config = dict(
    lr_router=0.000551,
    head_dim=64,
    norm_eps=1e-05,
    qk_norm=False,
    init='uniform',
    init_std_o=0.0,
    doc_mask=True,
    steps=4416,
)
Below are experts of layer 3 (counted from 0) of a mixture-of-experts language model. Rows are named router (the router's row for the expert), down (a neuron's output weights, with its number) and show model dimensions 256-319. Each number is 128 + 32 x the weight over its row's rms, rounded and kept within 0 to 255. Numbers have three digits each.
Before each expert's rows: "comes before" lists some tokens at least twice as common just after its tokens as in all text. This comes from a sample of Wikipedia text that the model never trained on. Tokens count by the router's weight.

# expert 2
comes before: ",", " of", ".", " in", " and", ":"
router:139090192120094148158083239136148152049140131093111158102145095139170143118157124171120142155157088214097132133111117135137150096126149139135134114113132133142095093127139129072143110097076103
down0:156162093114104154163131109160127062156131116137124134120099101075179122136144091111123090180129111190129078058139122108110145114108091170164047162097125170150138065202119118077144139103117170
down1:098170155157161114096115127154119122111100131109106099147127166123131168173135085080187093140189156128127120085137156147131097149136088207111117160122152138127136112145140124127099125161174143
down2:086154194110164129115109106123112157125118128083110069151160172120141113164130092093206093133140159148148132088110150116125128156157077201126130126104146114151090084133115154127107118159125145
down3:129177176148201092104112120115094128135161175106163021068109151139081098158139138124155123129144142123092147129140122138102131099137145147045142106098053121115158131130085169142132077111153153
down4:127108138094115141177110197126165150169161108183123151134089114092136185079117128172116130083107157151122157164139173130146119089127133127153116140168117115126151124142078127148130101094093144
down5:126215164138109086150132104089146088129141075146093127062111170099139140120136130089093120197090157182110099135152185123175143098141107082137146141180136144140132163121081086139123084185113142
down6:117142125076099157118103189154146156108081149171146102110137145101093155071129138156100115128096195157123150163106190197079126093114158124125082145163110112122132143164115141124113183118158100
down7:112156156130067103086111147179155090131125104152087151160129130153147156142076105157121114117194133146093132166132064174176103107143091168139159154199069062168132136100087112085160186178189204
down8:063141183096119078169114149133098185148104069107095150133159084102166124108118123158147084151145076076152167093144068114137086169116152097099130135114119146071167123176148145153147099111143095
down9:172109102162115163104156118108087094184130074163126167142186127095100150120152120119145130101190161156186095142094101121147151087071153120122118151105188152133170098161189129138138125182170157
down10:114159130105135150142181105096169082153134142162109098159097107147159134119055141130170103108143161114098179090143145101159144094137116109151120141148077137143122134070113124150161151123083105
down11:111182122082105115180170156155132124146161157132145154145199175101108185167112082111115086103122150102139157160153116125199139129118080112171132133169111172146123168162144117141108071121135134
down12:223061093142162151138093128150158121101095095156088127116075146170087208186182108133156157138160101148167058111178053149146129181121165226178138096124144069117117158024121187076142114149138172
down13:152131140134113128141120146141167108114158153169155178130137152164144172166145155139139117106061097136082183133069171167139158077161070118161130111151089172156089133107170097093156083192159066
down14:088114209057137126143109111108134123145094115115137100140161173159127116145120113107162088149138131158095117063083116145087145108129069196158129109119118124153146086078161147162094092128100139
down15:120149067166146037122151156196163119082101135096110105084089095143116132156075122122097142094182187082069152157107124174134119140097145156103203158141131142091146149128124112114127115153111145
down16:122166193143129150174077160134153107101125123088171149121142123182102134091117120112120181114120148125078148126138135190190103127126130156081154176095146184130123102119095080095125178183171182
down17:116110178145114117142171088144133092165127134176127166133178163051121156085208168106134134171163142174112159162100219138110105113123204098098118042148101127162120090137133140172113152101118155
down18:068185138139154087131095098181122160159107119173178120153125142121144146142113103097144137130160125128169101171128213168131111169144142148085105136147155162127094120122111103135130129140176101
down19:120097155109141209108109063063148116149174160158154140102099166127158121094103108074151109153093132118151148027175122066141167133187158164132050118125123091124095122147128134160161122093138120
down20:144113122151108132169149072139159132170173059095121153106131059110155138135084122134104151201106089176115084116125105126117105100111153136154149072143126128172156165176098149150162108205120053
down21:156098128158156130130101122157114131179116097123168120147120114121049163154135149182177122078158135088149117086121144107155164168125159087139118138178141139089151108137194158149158170133117175
down22:136125077117149176149162148162129197086128128149170171094093122141154084186156140150151065098089179131097094099137151131069117146114123138109129191142086130149118151108116087133111138155114087
down23:153094129119120119130185091103147113163151175162114174150120148165143110141111158115150110152143032123120116155112134160142058086147097175120110125121089109126108108125107103148167092090158142
down24:112152136159154119122132168116131115115118163146144072149078112121144097145118135076144139139136092079130124126124143114150113146150120163098116120103139091113123128097128192139076169103181117
down25:130138165120110124139157174138132153152130039115120157121082117124143104142131121111104129106091169146116137140119092073121125095116083122137182127175093148092114143115112085164105135149145153
down26:098104134117074143133095156132113121110064101147065127145156094148145176161119107143149115158116128101076165072070117237124138102122153128113153073158156103139182114093070126104176173168144162
down27:055090155184139162135129134097128144149130068204075105153164177071125094128129149130098090200142154162115101125168127123178140147200182167114108088131153168155134094074167138168097195184151129
down28:178075103129084107177172145132128118133136136133153140178178085106094119098087145189045174144146068127142054163131099141152093162147131156163128081087140135122123141111117085082157151052104143
down29:108158137118089144139093094078146131158182107126072123035150119195136147116129168119199124139143131128114140075176103091115126093136143137105126097129114060103167122128130146132135142130150104
down30:141150117151099116111087151163141103119138128125120130131095152136128078090080150133086079094112136153089186185170110188095076124163132170166096137144068146122098125055141072131153143087101165
down31:074082120140155133081093121174187125118140082159086168075150127077123142111115112099039165109109165126096142154167110178106160128206170141149189123172121155125107112117170126121105130139112124
down32:160098115133094095092121134187131132208094090182100136137095125106105097092088141110152162098154116133152137188111149142122159067152097159135114118178107169115099128153134122095136182108129164
down33:121124052127117103088150147119114113132147117053125155103108161091072139135100146130094117064115116202073099144121116149143124102140128162174111153134090091056110129121131100104155173150115176
down34:116147119125093126157088154130115076130114106123193096111059131164136085120099105047122105141138138125121057130175103101131133170090090108074088154085090187118092158182127135153171090100111159
down35:195055109129137150083123106153142135099163124139169168161138121143122181110097144169125152058217152078132103061121145144095169175141144091110144137162106131151130123115140083081136145094202089
down36:109147107149144125064126121119127205116053157147115124114138118105097093151154159111139133121113086143185156148118089116131151166094148101134134165121189126137101104117121109167153081177094150
down37:153150156139091134137171114175072105095076129114134162155190084088159061147129139105139131110078111149134119126100082106148093116124134147078120097116167126159169193128091166114104130111107123
down38:101153088151147145086136104160091128153138153162121137097120131143156116166148124113139119072081035141125135121148086099143156125140105057204111127112134109158114152117145156144127119121086113
down39:134123156159104137163108117151160173129115121107095084159166133167094128177129093103102124095152158083155108186195096099184202130080142135072194133168188158139092177118121159146135167119158140
down40:135144167095141109163133135108201223185129109142136135120135144111127152135152118096190136104133084139098177087129184151177130135140075100053107180085164134101113145123174140105092122172072143
down41:156090130126131063178162141147162077112175127136179123111067101163062159092156164208078085180168184113126089182162135131123163112089132094156130149111139168130145148165090105119114135103135094
down42:119169148130070159174119190166133124162113156118127168084157133064099118171147179151134131154140142133093156133108127158073135175142126164150081126140089138132073120090155051197133115117123121
down43:075125157146156145151117064141100146149161198138144116218166166138179134140181114132152112145123093163123138061103140104122140150191118133092071132130138117148109099186150158125120104149106083
down44:135130173128104157142128120196092101135105142073179118125146111114090045134094132104129101097086112135171127121091054099128104085155123127162153123171147080139138093122094152101125072120107069
down45:087160170114162107142085139144140178127141135092137049134131117126119097175139104112193112169163172154166113091135153126107100150143098172117128089127110130137124090141112145167116116166149107
down46:147097106120146090082140102120098132023138094123105141208131137088073125093144130142149099163147184100116125105175126139102135080116190146122092111143154132192094139111130114162072194151145167
down47:138114123154171110083111183135184153132185100149109182091111148077180149107131114080054161126108117091115129130163116149080118117172163136107170166156163133121084134133187112146083162165123123
down48:142090107119148115124167125093139101153152132167142191141119106159180173111175150079091126155126042166109138127120172123115123109134148060148142133118111155153122146172090057124162097094187123
down49:098113182104065120080052169055138120128113143130080112127074093124118065141104086140177119153093170100133114109127117054156178083122079084094151097103179130082143100125161128162150125094157113
down50:102089140152094153116189079146125140128129104123100137078136115117147150168153126108095121159123200098149113144068074147107158118151126134176164106179123165113141154108145089060142131130150109
down51:133124145096115091139114136156082131150099146115065079110134121140097146160172116074161108162088158029067208128108099189100154128128183173118151092094111120143063120116104156137152053104105126
down52:098131082059125171162148131119108146164178162123170139073111132118166141150142142145070153108096103143095137153081142093145134109175086071166141148118151112116141124112135104103084122098133150
down53:135097143149143126124088098125127179191104141132104118121098159127144129113124156096068155140101152147079128148077168120168078119151117111111183105095084123117074076213188102168124052120190169
down54:153211158125179097130116128169100122114078151081127085139117123123078104152174144120189126139146057150153167057151141083090139126140148144154123098145138107128185098085115167102139098144131161
down55:121165131184134116160070052146111132140125110155130126187060136162163132150181112151095134125146192159146063162100133150118114153164119118095178098147152142174158145085120147101085136146161158
down56:137136058125142139111128144131145171137174134164171165159180112137110157119130160154085065120143114168159193145129143126104129125193129116105129148114147083171138065121101214112166178151103144
down57:172145140172105145130152121131166133108188110193126145079122084167082143111129115143142120122085108167091105164074078096118131109102199192088121096092142120146155077158119057198151065171095087
down58:148148140168180103141108178140133113165122098090169131113138139127087120132095133118095133176175107133085074206126111098093112111099096147133161114116148157139086128139123077136112081120144144
down59:089107149130096125121110132174143131110110125159156097142162113160093134119207096143133084171126138106156129149097136130148158133132118086118113103195173154157173149152087147100176148088121143
down60:127085152096096146113165152128135162111171132132133167169161117111110188176128137090129100113122088120124126198087159146140126139116127123150122145158127178115122094116184115077134152100141145
down61:118154119170144136107122148181094118145177128121113159107102070145150156182115148105070134139128188088153087098209101099067169158171125152156176143158149133117101156178161078158105120192118116
down62:159113092121139158135168144140132074176131150123141148120088081100139162149132095119091192133079154164099196175113134115168118116130152148150134091127092129119138083145090106127162143141162107
down63:091154121157175101184115179138145076151099102120142084145110136109174186126105118140055059120144103149153131117173120130151082174154142119126124118067122128127116153209104081069148095148088164
down64:110074087099069167103126075108134201068159139149093169107139149074130115119108134141106163078070129117155118136154158173124102167209079120120161116174171193143134162134194084149106102085145077
down65:179106190075129123121118121104112153148111198096100150068121103126131129142155127063145151153166100123181134112133135135108070117108220089148104135119180094144170117064143197166107121138130094
down66:177142134185087095082116057120066112140147159176188115164089114157139057048108164164127129186088047164137106124150141113107119160147119109146110094072105150142119127043108067139118123087139095
down67:128111091119158153131097098141160105096113126183112172063143078101133135108135076134077153102115047097132147145165139101144162153205127099120142155190117114101164146127117111157144173096089108
down68:071182161142146118117071115134112187114090161126149083142129135154161130125103133109137106128133139099101170106130128170102153136144140144112136106092140101171128089147113104123097164188104198
down69:230073149132151188158137127152131141175138191062133156177178137111160122135137091133100155111085057228131111173150107171146095158130149105111111141088102137048114108098128126121126112135149138
down70:132105106154123166110101153069068161108089096146232108169183189110118109134143165168127084091107118114154149107101099032151068147109141154123123143083137158150151119105138143109163126146165130
down71:155067151143110134120138120111133145122088073158138138118136123108120182056148152130142176104118131097067108085105085142093153141162175141112109144124176055134155118126147129165143138149095140
down72:179144108149107119139163137111141154141127172107149148132091181122135054096099117160162135108154104159180138029190097138144138095076158112096077139119092100108123162099109159097121113151102163
down73:114156099160120176102126142137131130171174112086130160148121116119140096149082119087103138086092160138155080107167085133083145137136130128135132128128088137092106132092114085096138145144135064
down74:080170193115154134139101113159139139125119120076099048137141164141148062157124100105181077137144157143140128099123139109137140151143088179134098098133112112157124110133095142146128102135110127
down75:174109093098136103147163140112111067065122122156160148087115105142110107138181120154090123147116136191140121160184131100120146132105134112160142111149131123129118195101098098128158137091103097
down76:164148152197160128116128114130094142189159144113119132105110118115167184094152103113111094125111074115168116039185151137155134118134115168115073104102115091110140075136151149182170120153130134
down77:118122120159176105106135094111040109137100135096132082166164164085104125091181152148144120100124103212180122167090121146178148144090159144086057133035134182142097113137113165082104125159149123
down78:097044153110126092115127144119134175147174085108125097119133149112129132100089108146113112054097157073087137119152142173121183117145089132116134136132148127145133136126144109134134139157131166
down79:101088198110146163104146110145138115094101133172121067188115137129122123098127122187079119113172120126097115121153215184121131104097117143112203166152189161131150067118125140177158110110145108
down80:091163147118084161106143136144112150141102140129123104136125072147144135143131110087169141147130096110158104172129093111116173111093157127166072115088170109144130121109084136157125181066130196
down81:122086153098167092150115132130085066197124160121126067124100133115072181114152154066170128108138143122160145096163159130115122099085104125089139112101128123142126145115194164121139081167126069
down82:102167098066159154147100131128127200111136152076108153109131115139165115192150143122102150141110083153143085134179100122117122217131129114158122121110152124095071103136147080089133097125109154
down83:089156085170126158120101136138075098122145108143121129176063199122165132172168123182184110128140156096137144136148080145142113115167111151145159112189108150091123110125095125108104148095156130
down84:140168153158141120154200102095146203188152113148130122098111180072152148139153152144102088141118082128179118121077153124179139169113115064142111145154123084140140109144139082133119126159139146
down85:129172120129183083100101148167104190144159170050132123134188179110083146128164151172174186057064097106085157085118116163116129114101145118096104135104136143180104140110142062135056145105082103
down86:175074068118080204174206123159139065103068132128193161127074095146115142145106118177145136130201172133129120164120071162138130107094088156175115177168159130105078141085076110088129171127164193
down87:119105147121089116151144185171133134083155129139114055098108108153096133061110153168074117143144143081122135167114126143114113081183179138166165116193118136163108168085089166110144172099121097
down88:116115093184152118139134117099177157145118095142128182101151204038177159130147131081069149113103083108190145149186129190122128167141240164132171116119173121129085116161133146187113183163104162
down89:119156127128123067141115106159132131132129153132112094072134137124118155134147076108186127198142173114150174240110172116113100107163102089085118133095096115122136126147147176142064142083148245
down90:149074101140149122146079111116175125155139099213180134158140173155119167134127071150122053075117160139122129140076105180166160130122106115146164145173123134102137112134122095165098179100185125
down91:146167067166147123100142105124161126135157138107121142138140133148084102148088142152148118097121149134101178152182157169158163087150118112106091161094103086135142151085115143111111167159133136
down92:137160155098139125073071182172181128118148140061092191154129164086143113128135186114145097152151147156108125115133120113059132221102169094120143133102111107174089121080163148110093107178147135
down93:057111189092143117131072184140079133166099172112119122119122164086205114092130148092114113161128122153070160133098140164092173180088144072179139127105186098150186119125151102164104135138102140
down94:053121113154124145095133098156118131121108158152112112131195103092103156108170134183120184115124052091138163167124129127116176096160123111120069112071161121151182090108093155131104147137112111
down95:119161094145130128151129138118145173160180161167124162183160163097135148120134093112117085133117120087121108180142144122167182105125116090213118160157141196123145093189166132087163089125136154
down96:064156161118178124151111123135156178114157129076094066160155151103130100161118101114184096128163163159137124087140140130131108140145083180124131114128142136156127096130120148171112136159120118
down97:130146087124106134054140125116196160122133077113091134097168143167087189065099121147150156123096138118118147176150063179097100080088156106110170134182119122073143130086152114148129140090136178
down98:129114152097144076157086078141087143143160189123104106069109154134179151117120150171148156121096109102124095099141160165114118059200123118101116140138131128139202069104067098171088119119137134
down99:090080108132129122127083104133152080122108058120140147117177129109127133117133113126103161148178163216133150160119090122127119096151101091197165116146101100171087145143140139149152074157121148
down100:146126131178159117125070111147144071131136090092142151068133145113123200069145129140112108160130083190147127178160107144107084165152127121079140084146122181108135096069111149157095119127087154
down101:155144120126132068078123166113085139116071173179105097163140064132134117173127076094180134099134171069166179082114116118081186138183102169093135138163168128092118078165124131114138111168128125
down102:175131110119074088112145171147103194146150193177097138129120119115138126110104188141134163141157136176140123133154156144043097146110127186142046129160063140132185076138093115154115124113103115
down103:158161118160160120099122108087122172151131161114099141175177177120143111114100145166158143181106068181113136110131123143102098126142145108145147102138159150074156146155123072051108102146130084
down104:189124107111111148119134112166076124133133136093149187131089053147112142098129141124084117153129115170142111154066063129195093108096183046132110104118145146137108145115101183146131212113147141
down105:062159102181110092112091099154155125110109138118102107081094118145120149148112111060127158155129182174065125139120081094117200106094108158119086093156090146130077117122133148183122175082164152
down106:148141089123133135100174126132104089166103128110157109103167123063074104145122099132044115062150145128128095096149142167187104100075139134211205123141205155119073127165164118141180087122128160
down107:115076173126137149145096125065078105119079081037162118163093095087107055122068137166135135111074079089128161131123080063172106096055138136123147118116202141113144110132129155219181122145166151
down108:068129128146166111105099137095177188123045133157092106173116081181166179151125161158094178177124144089140140143142148139142152124116083127118146131113187115126124085167116117140128131155166243
down109:102082127151106148083134138149171119118146106172127102126096113134095108110123136122097115118104074120121102179123142099146146132116154128177087140180139099093148138110092131110194104092204150
down110:097106132158131159114133134133111127109123104080106130141122142125074120126064109125118099129115135118134150138087064134135115162155126122103140144134137154102113121095071126150128081175073157
down111:151083084067137091181120124107109137133100148155193160099141160126129093113147084159147105104107130177092178091166081194127108080134166142097161144120096118146102111182110095105130145145130107
down112:096094081165100182119142050130121089101129135075120110170124143140143091153125158129085147113132122132137114156209160169136125129124121088174175122160157151101144115066169125137124147098183160
down113:101112153126150119114152133158184148129195130105163148178167078156137165065051153085065132058038123104109119155101103162169089117119070121146115181072156106123102083098175152130159131136093099
down114:104087173210169099131089148104157122149108064121156129082090130150089137129135089139154094101173158098115130124132132204110129170093118143097168180168135137119103127105130108156106149146165123
down115:074126122138108142099078139137118101090114099193157047094096148115178118042157190154087120157130119173181131113104112072148139131151162130198096131208158111131122114161147124129142126096124108
down116:133121197166089146152157089097134141104155125139139150063104147171141159143193177193161127091077138137137071116106109107124120132119117114113168106099166128123139105167190183117099065106109097
down117:116135123110153152132152134150116159150165137153114162113114151116079186136111106131090133103125184056095146157134059142170155132109169143121161095162121090123136061129158152086174142141190137
down118:120081104104115121109137123138165138117101073114169084083119089064137106153080081065107121123126172103136184137110158095102171138152110161151142161142074098145116132097071166136172174088181134
down119:142160143221092173151130096151117083155098097093098116163096136180111056106068092114149135088044098102105087107084048115124154154151136147151130138153146131146129135160138151113123063152116090
down120:130137119126061108126103166149099107147124189113129034107141108116126159188125195084126153161162178139140130081080153160121089116087127129114146107094116021128132127139204179148115118131119131
down121:115108096104140179123146122124096096155080155108133164106116087176097109124125111094133212060107118175127116154092104134139163147099120111125155124144174172114120132086132161141137084132091049
down122:139148092102123151146138148121126135077091121142123104089114065129123142063088116136114101087170108103147117100163122077137139154115124147131130109134135148173132158157134150120152126084117059
down123:128149124145058112107200142087113097075110131094138108111133148122130104138102136185177136202181100122121064065110106163127088155112154140167066094150135146075089080095120098109130120082117129
down124:126156093110087110126132152117107101157122172108096043171108192131127107144147129113159143092139081105133195138153135123151147086130136134116084087164128189141083109145154096126133171082143118
down125:119119111136127062151152156136128040141200108148092118115114097100100149141124089114106088119157106103128140112210099091151173112091132103156137104130104196166138187123122125150144081131122134
down126:123128112146087113109104189172154126142141067174109086041140133085122169163159135082106148161096147102126099157118111157108114066095115194137142133110159073134154120136178175148091125129073146
down127:140162137154167119127083133151150096125112131081126055115173186201173156147139094097161052118158098133143149103125153075140123096082074185129154070142112087166148103115169114138137137123140158
down128:142096080221170068157132138122152147129157089143042131105162170089144122108119141132027092103057141100130090172134078138168097144116131105080172120161179133167141144188164090186133145130140174
down129:146076082091170160108164138193135069116119117140194176149129083115121143090083135121173099168157132116123133127189174172110113113153069095147107185120064084135106144188126129164218156122168141
down130:189114095119143135112205182141160129088077177131097158161146110109117132111132135142128171124122107113136140151123139087117142123141121091133079127122143160159158204095132089105156157106107099
down131:137112129119121162122112101144154122098070134128146091154131171151145118132120165139119118099100120168090141191103092151172110122084155088136157094145130128142113153126116173145144138049129095
down132:169053047085126160135187133135110113118123132163173110154107048124108122133160116205103146138135095155118157179153154110116125098120129102095130164139138184119180148149096047073114147046110101
down133:147095165116162138090073147120139113159162132148085168089112105091159129134122165077109174175064185118076167093168105121065152140149154157123133123133095142114063126102146128137122157121125131
down134:140069126126108150086142194166110149139147094197147106147143024179141145145150171166113140131113143103144126143167151091087165124101109145127142128135127111100152186154158138102088109123098116
down135:129108198128162190142120155144136143132186175151142115151128082149117087116105131174164140153106132117138167099118116151200117121136116146175151135147177084110115128124084176067102092143140105
down136:136095122078196151140087180146114126131140141123110141100099066123068142121184131135123092183081075144124127154127113123142108144115157125126105109101160121171141122107100155143088124116176165
down137:188134169107170149096109108149113100158140116062157110141117113125157077183062141115110142146073132094114125096151096146149135133118140122097186149118185126101062107155151170129137152154183142
down138:108145193115125102162161118077164139125135169115129137142137079098112105127131096102093119133122099096140139144105058124111128145125128124151180118140119164092110092148152087147110094123213097
down139:082118098113143086130141177132127125160068121139094093125118059100113134117159147110082145205073124147189172086113149189138139135193172146133139109145162115101106118113134127146156081122164168
down140:072125143106154111149095182148100119170091159038120088065142127085151166134138099130101138132120158163072184186182168144133116129164057139150103129128075134038138100125105163135093105140069159
down141:168061090101105151100157133127149089106145149145172113096080106139084162084162143192095171142104124182121100165132122125079133106074166071149147154160159119144137180087103124043144178059142089
down142:125162111139148156107177139169155118131126136182192095107123161154096129167166144131127057139116124180152132177123176080116110119181105066136081104142159144198095142096138146146098146140140169
down143:205060169154163154086119116122135118111162097146200146134155102075062086099107125144106144138122050090145124148168151126121150098097164117134185122176194142146130131086135099130113136091160126
down144:120104140110106108128083161204162132104095173119108147114096039144097105171094136102117196128120095177081114194108111108152091157120135134165110146127127140110081194137182075122123040091104056
down145:085096172135151148090134075162074055131175088137156114100100140177102134148126094105151151142174159090143112079096159162131070112119088110130168167157092077129078163094148157115152124087120100
down146:103111077156147154136088098119173135158109147100094111193158151136091097143102093140124107155050128116149160152117149148143188149138102134127144201146167177149124125153095152072162102124147157
down147:131117096094098095102180139112136046170143117203192150129147165078115105109129105181138140082173095122121161112080152099143094127151116123131110157074077153100118146125166137078159122119106102
down148:173161106076128107144132162163132108122159098190109106126076149196106163070163122168131173131137138087096128246191149082105119108112123092129166152152152111111066160151100131114124155141101108
down149:125124072094116214074174130122123106107136163144151219133118166163139085120086156097147151138143101116100195129136109182124123109094091070131083143145133097100110129155077116110117146142142090
down150:115167205109158151124124119162174121133143128089091047125156201163145125158130069069190103120138089159143155123123126127117159114159103197163103113134130127140127130161123160131120133116067162
down151:146162142125101116108111167133127118142132140116146134116134060108125161076102144188062165057080113071088160203098062142155117125084128133110090125173151153083110189157111064182102144070132113
down152:191152116095156161157123086085075135162160136128170164137099132103113107149098122107182160125100157158111111165115155142129104112094138130099100102074144109104103139089123071143149149136196132
down153:157124110099133148120101133177094130148109104135115157110107126158125143105089164129157182116152191086163121147121107149152089080098168125164124125163104117098186129084086136115084160128173132
down154:130122098100104138135137095080137110106198141116176143089114116133077083077185112130139141101130135167103101121112187128109104131125144107144198118130097168146153142098098046105114098100169084
down155:123148182165066115082141139178123122154136106138145207128130122126127156075163120052100143144137131192135108148139145129155116099072076097097109120138105183169123130097173099135119137158148151
down156:155206024074153133108165095091172141101077139122088106115103119087103110156107142154161140138120100167138168166107141117133168109141140092146116110138144089110099130079097100132142133094083083
down157:143146149143068130100128160114152113110087128116110094170131060138156112073128159174121136185153083158125168097136127091113176148113120137135149162169092134137139114195117129115131075141143129
down158:122138147090165109106168126106111078119138123164072145120127155152125150123183104172148119171142127095171150121088118187144093103131135154048142094093169111071105089085144159166134126041128141
down159:136133134169135087137101110134146105099071102167104141119151189132168138110151138115148133096173125119158124149151140139120141146137194165100176096169111081128107045109162182114127122155130143
down160:126119101150128096132180119178171114142089144175127118097115154176159104176088102104154097190115123129110132111021144185095099165144134156065117131123144156138124181146097164118152097158136161
down161:126127159148159096107140151134120139139091136137135119179086178158131162147137069168127079125163122112080083073121102124096159154144152177043168150160128110113062116113079177122106159129159137
down162:127144174150093095171097140119138147174104066143123076156079091125134102148126141118091105202121137122175133080129140089114095131111157159134119124044089098067162075138160190036123116128203156
down163:074138086181095038166187172107157113133152175120098085106134108104168104127130181152133142206181122159145124138107130093072127150134145117092160144150118126187159086126088057098107162087133140
down164:089116131141141057104134130159177096069142120151152032048103091125122172143147145114096132139134086146140123156137121052050086145115157095127104130152140173122171141100130121131102155151106074
down165:160073098109125132144142123128160128130145111107198111128135193114095083158087143124124076094064132105129140177112119165092109108177092113129197096088123190159125133154134138137151128088141140
down166:093179144121136100108082131118087107111138176145108063086138172135156148152135126068201089120136178137128132146146152138093104132108090186161090150131120080161154088156129102140066102196106159
down167:081106159111162159132157146133109120115113101178151085157115138111068106106108150168100106105144127113164126166054157111146109128144103134103166137107172144091154129192131071087110111087132118
down168:155067112146120125099117143149146137133166068139095149079112100076154158118115158114051163110088170096087125140158096165076154132163172130130182142149132132114106161121162103134102170143128128
down169:115157149140134121154076107177131173140145135164106028174140113178117128164136100145178121146111129090124109090102126091111141142142103165103113083136124117145151099107131183135124101142122141
down170:140115169075070152140225160183143138147111138137132078149170110162166173121127102172103181160121117127138164164120159222171075091112097097084141118148117156167159146131130151134112168159127138
down171:127146119125126092156116149119094081107155141168171193133157083129129071125166139206093133115132095110099151151155065096142117145109153162126110140124093152084139196122111082116130114080106150
down172:158116123100092183078138161138128127195081159138122118179067127114156052081083132112145091067104073107160200121084068083156104077098110126123146162168155086119143084130122154151142110151130087
down173:163115148175171121124132093126100135128097153081097138181119119121136162107114140126135129097135109130101127103075108114153163149164129070090118137113090104106110036106119127126070149148136162
down174:193121161133101157129096126147131128126091121170169122133102148164101111197135118110192100085117136080131066137106071124058145126088110109122148109158179104108144099112101117180096131064193133
down175:139086170141138118156116160097169088159166106169156113124161195129115100066112076204102088091097113185124149099146116207144173121131203173091133138093146160083092137122101148153129169116122155
down176:129176092186129120115142199169055151082134141098147152157162080148150183116114109145090094149194138167125100071119113102098151132220122172138144146123137132143143161182101107140126120156090074
down177:135013118069117168124091123243089122132142117141091092110175089145084110182117143120166086120139180093057125131136122170072098121154137143154153106142088098104129102117124095110111128155138160
down178:126126164128147185181107156109102150148174158123174132126180115143184127172140114054114112069079099073068114126139130090158156099186093110185124117072108128151141086151101146116140062160078128
down179:142107164139080149097128116082158138153134109129077149072142162094123128147158086083127215159116099140149111106129120116136131134101137117110101114122169133140112120079095059124102151154155193
down180:138140141100108164114123095082115125129110124154121121141095111142120113156130112080169157146111153101140127100131170090132081139170147152165126126114083128138094078139153130165117155156143112
down181:086063118118115125142161096162154104119053113100132061126124117114166082121142133186098135124116094139114142150069128137131126114102146117160133110130137229160096080103104102148151093129120077
down182:108114095108119122141080107067125093089132121117142208124141148124153126140195174113054163183135091195156121140141129122132105152113137111158176095059117123110083179074173087081124187125144141
down183:204117087136150140159144105094148102136138153102120165132125118093142112084149108182130169080091149148082167128106123074165109079109114086168068104126125183124111166063134114097142131112144139
down184:138086104105130161122129123080131133161114147120084140138137110116201123169151128123082131119130148152093119124072098116130135150078123083205130139187090137092131102118127061097140079128140116
down185:113143175129060108092100149173140159134107134143102097128146133126133106136108096097148164165166086127132110140086131105166141105168104143118075166170133134173087121173136112091129090170134169
down186:102134118153096149078141121111162156121121174217159147100115146143166070093121128101146127073071067153104130097180146085105147102142096125181055089099121064156137079117096128150130161133118125
down187:157162090110128099178113151094120174103110132149180076141082099156123111116102150068129076180146134084125168128192122086136147153148105130132098161154095106106146150101084128164161170118099153
down188:099137096106137128134144130161147167118101180152096181160131111155131136075143147147127108129096167145131113175145212078044108114098121046106160078047105115165114171121179162073129137103130137
down189:177108122095084164115165130131067065051107085176136148102162096118133119065131128173114074108135092147158115165084121077156087196142166110129174089102078164140143123183121128087126115138099080
down190:120170074089160101154132100098218139056158118105072162112127121114155159160126184113144145180024120155086111116141133164129153129111056106057106121167086204063076135158124076176107103069139134
down191:158098080110135154142126072186091185141097155149177151111106124185138106145163131175142130099164121120159149093119178083124161160128119151067049132143150076184147155130173135100085118169173137
down192:143089045193078127155103115138123176102101142182172166139160166072146136077112163131080102088127108225161168132103185111134118162160169151154125147123139197180123146097169166134157137156168089
down193:149179114125121124095181119146142126130044075132170168112152117100145145223115131128131113180140189153124152157057088129129061121098110205151109120130109113145125135136102128094157153065144117
down194:146138137162099100096114115049116089112117133117157167149099116146152041108158150032172148141119070090106129085152095061119116080098084082095139150113118181132084114052192155147106140111165124
down195:123104119173177115116144126127147146118141117150126062109102137179156155171095129175161156152082129142079106148103210119107156150166147171117105163090183110096149112097115143134130122136102102
down196:107105128132097139123134152134100137127111125157153128109152161072152108141184080101118072134166114138163091113114132130162164149117136163092103148111115227117087102155118109146103095078135167
down197:133088117127141075136116100043136110194121118130104140121148122111124160117169100127112186217123146120156134138191140124137140109117132113109129090145103130121125136117155143119134096139145105
down198:119100149109140073170136123095155171112199119151181176168165152105107162104111094096158124073140110114112067149137176085128108128127118070131151123102089160131144173102179092149152143138096119
down199:156108110124115096141089091161157132173098147127087217080166043128127084094117120116118124151095105114159149163122056063125125082137168095101140085148064195125169092174108079144117091102074124
down200:189161159089119121101113141150122128127052078131202160078122163125123124102143080116132131089184119087118140153179134155177134103080122108092223135147125108121154091089117124121138140109181117
down201:079072148081151142171118121131182110171203134113118149046104165196106179136181075052159158130103151138138110138141104186132133123127144146135111125081112127093156164057115114136100120086141110
down202:105157083111147139156065166147126187182089093054177095172116140089155104169093087150130150131144156113181126124083131110108134125108099134101142172144153120094144084191113171145074102143186144
down203:165158090078094125116101184138175129090090093133099162146126130085154114117137128116104129157148168115131149103114108160099146131150164094133105149191084067157084201101138151096126147164060116
down204:139065130123133107149153103097145111126101088144116128087117104113122104046138104211144164198074153113161099113081154156080109061098127129120134091154105083176165072104139215098151206088123136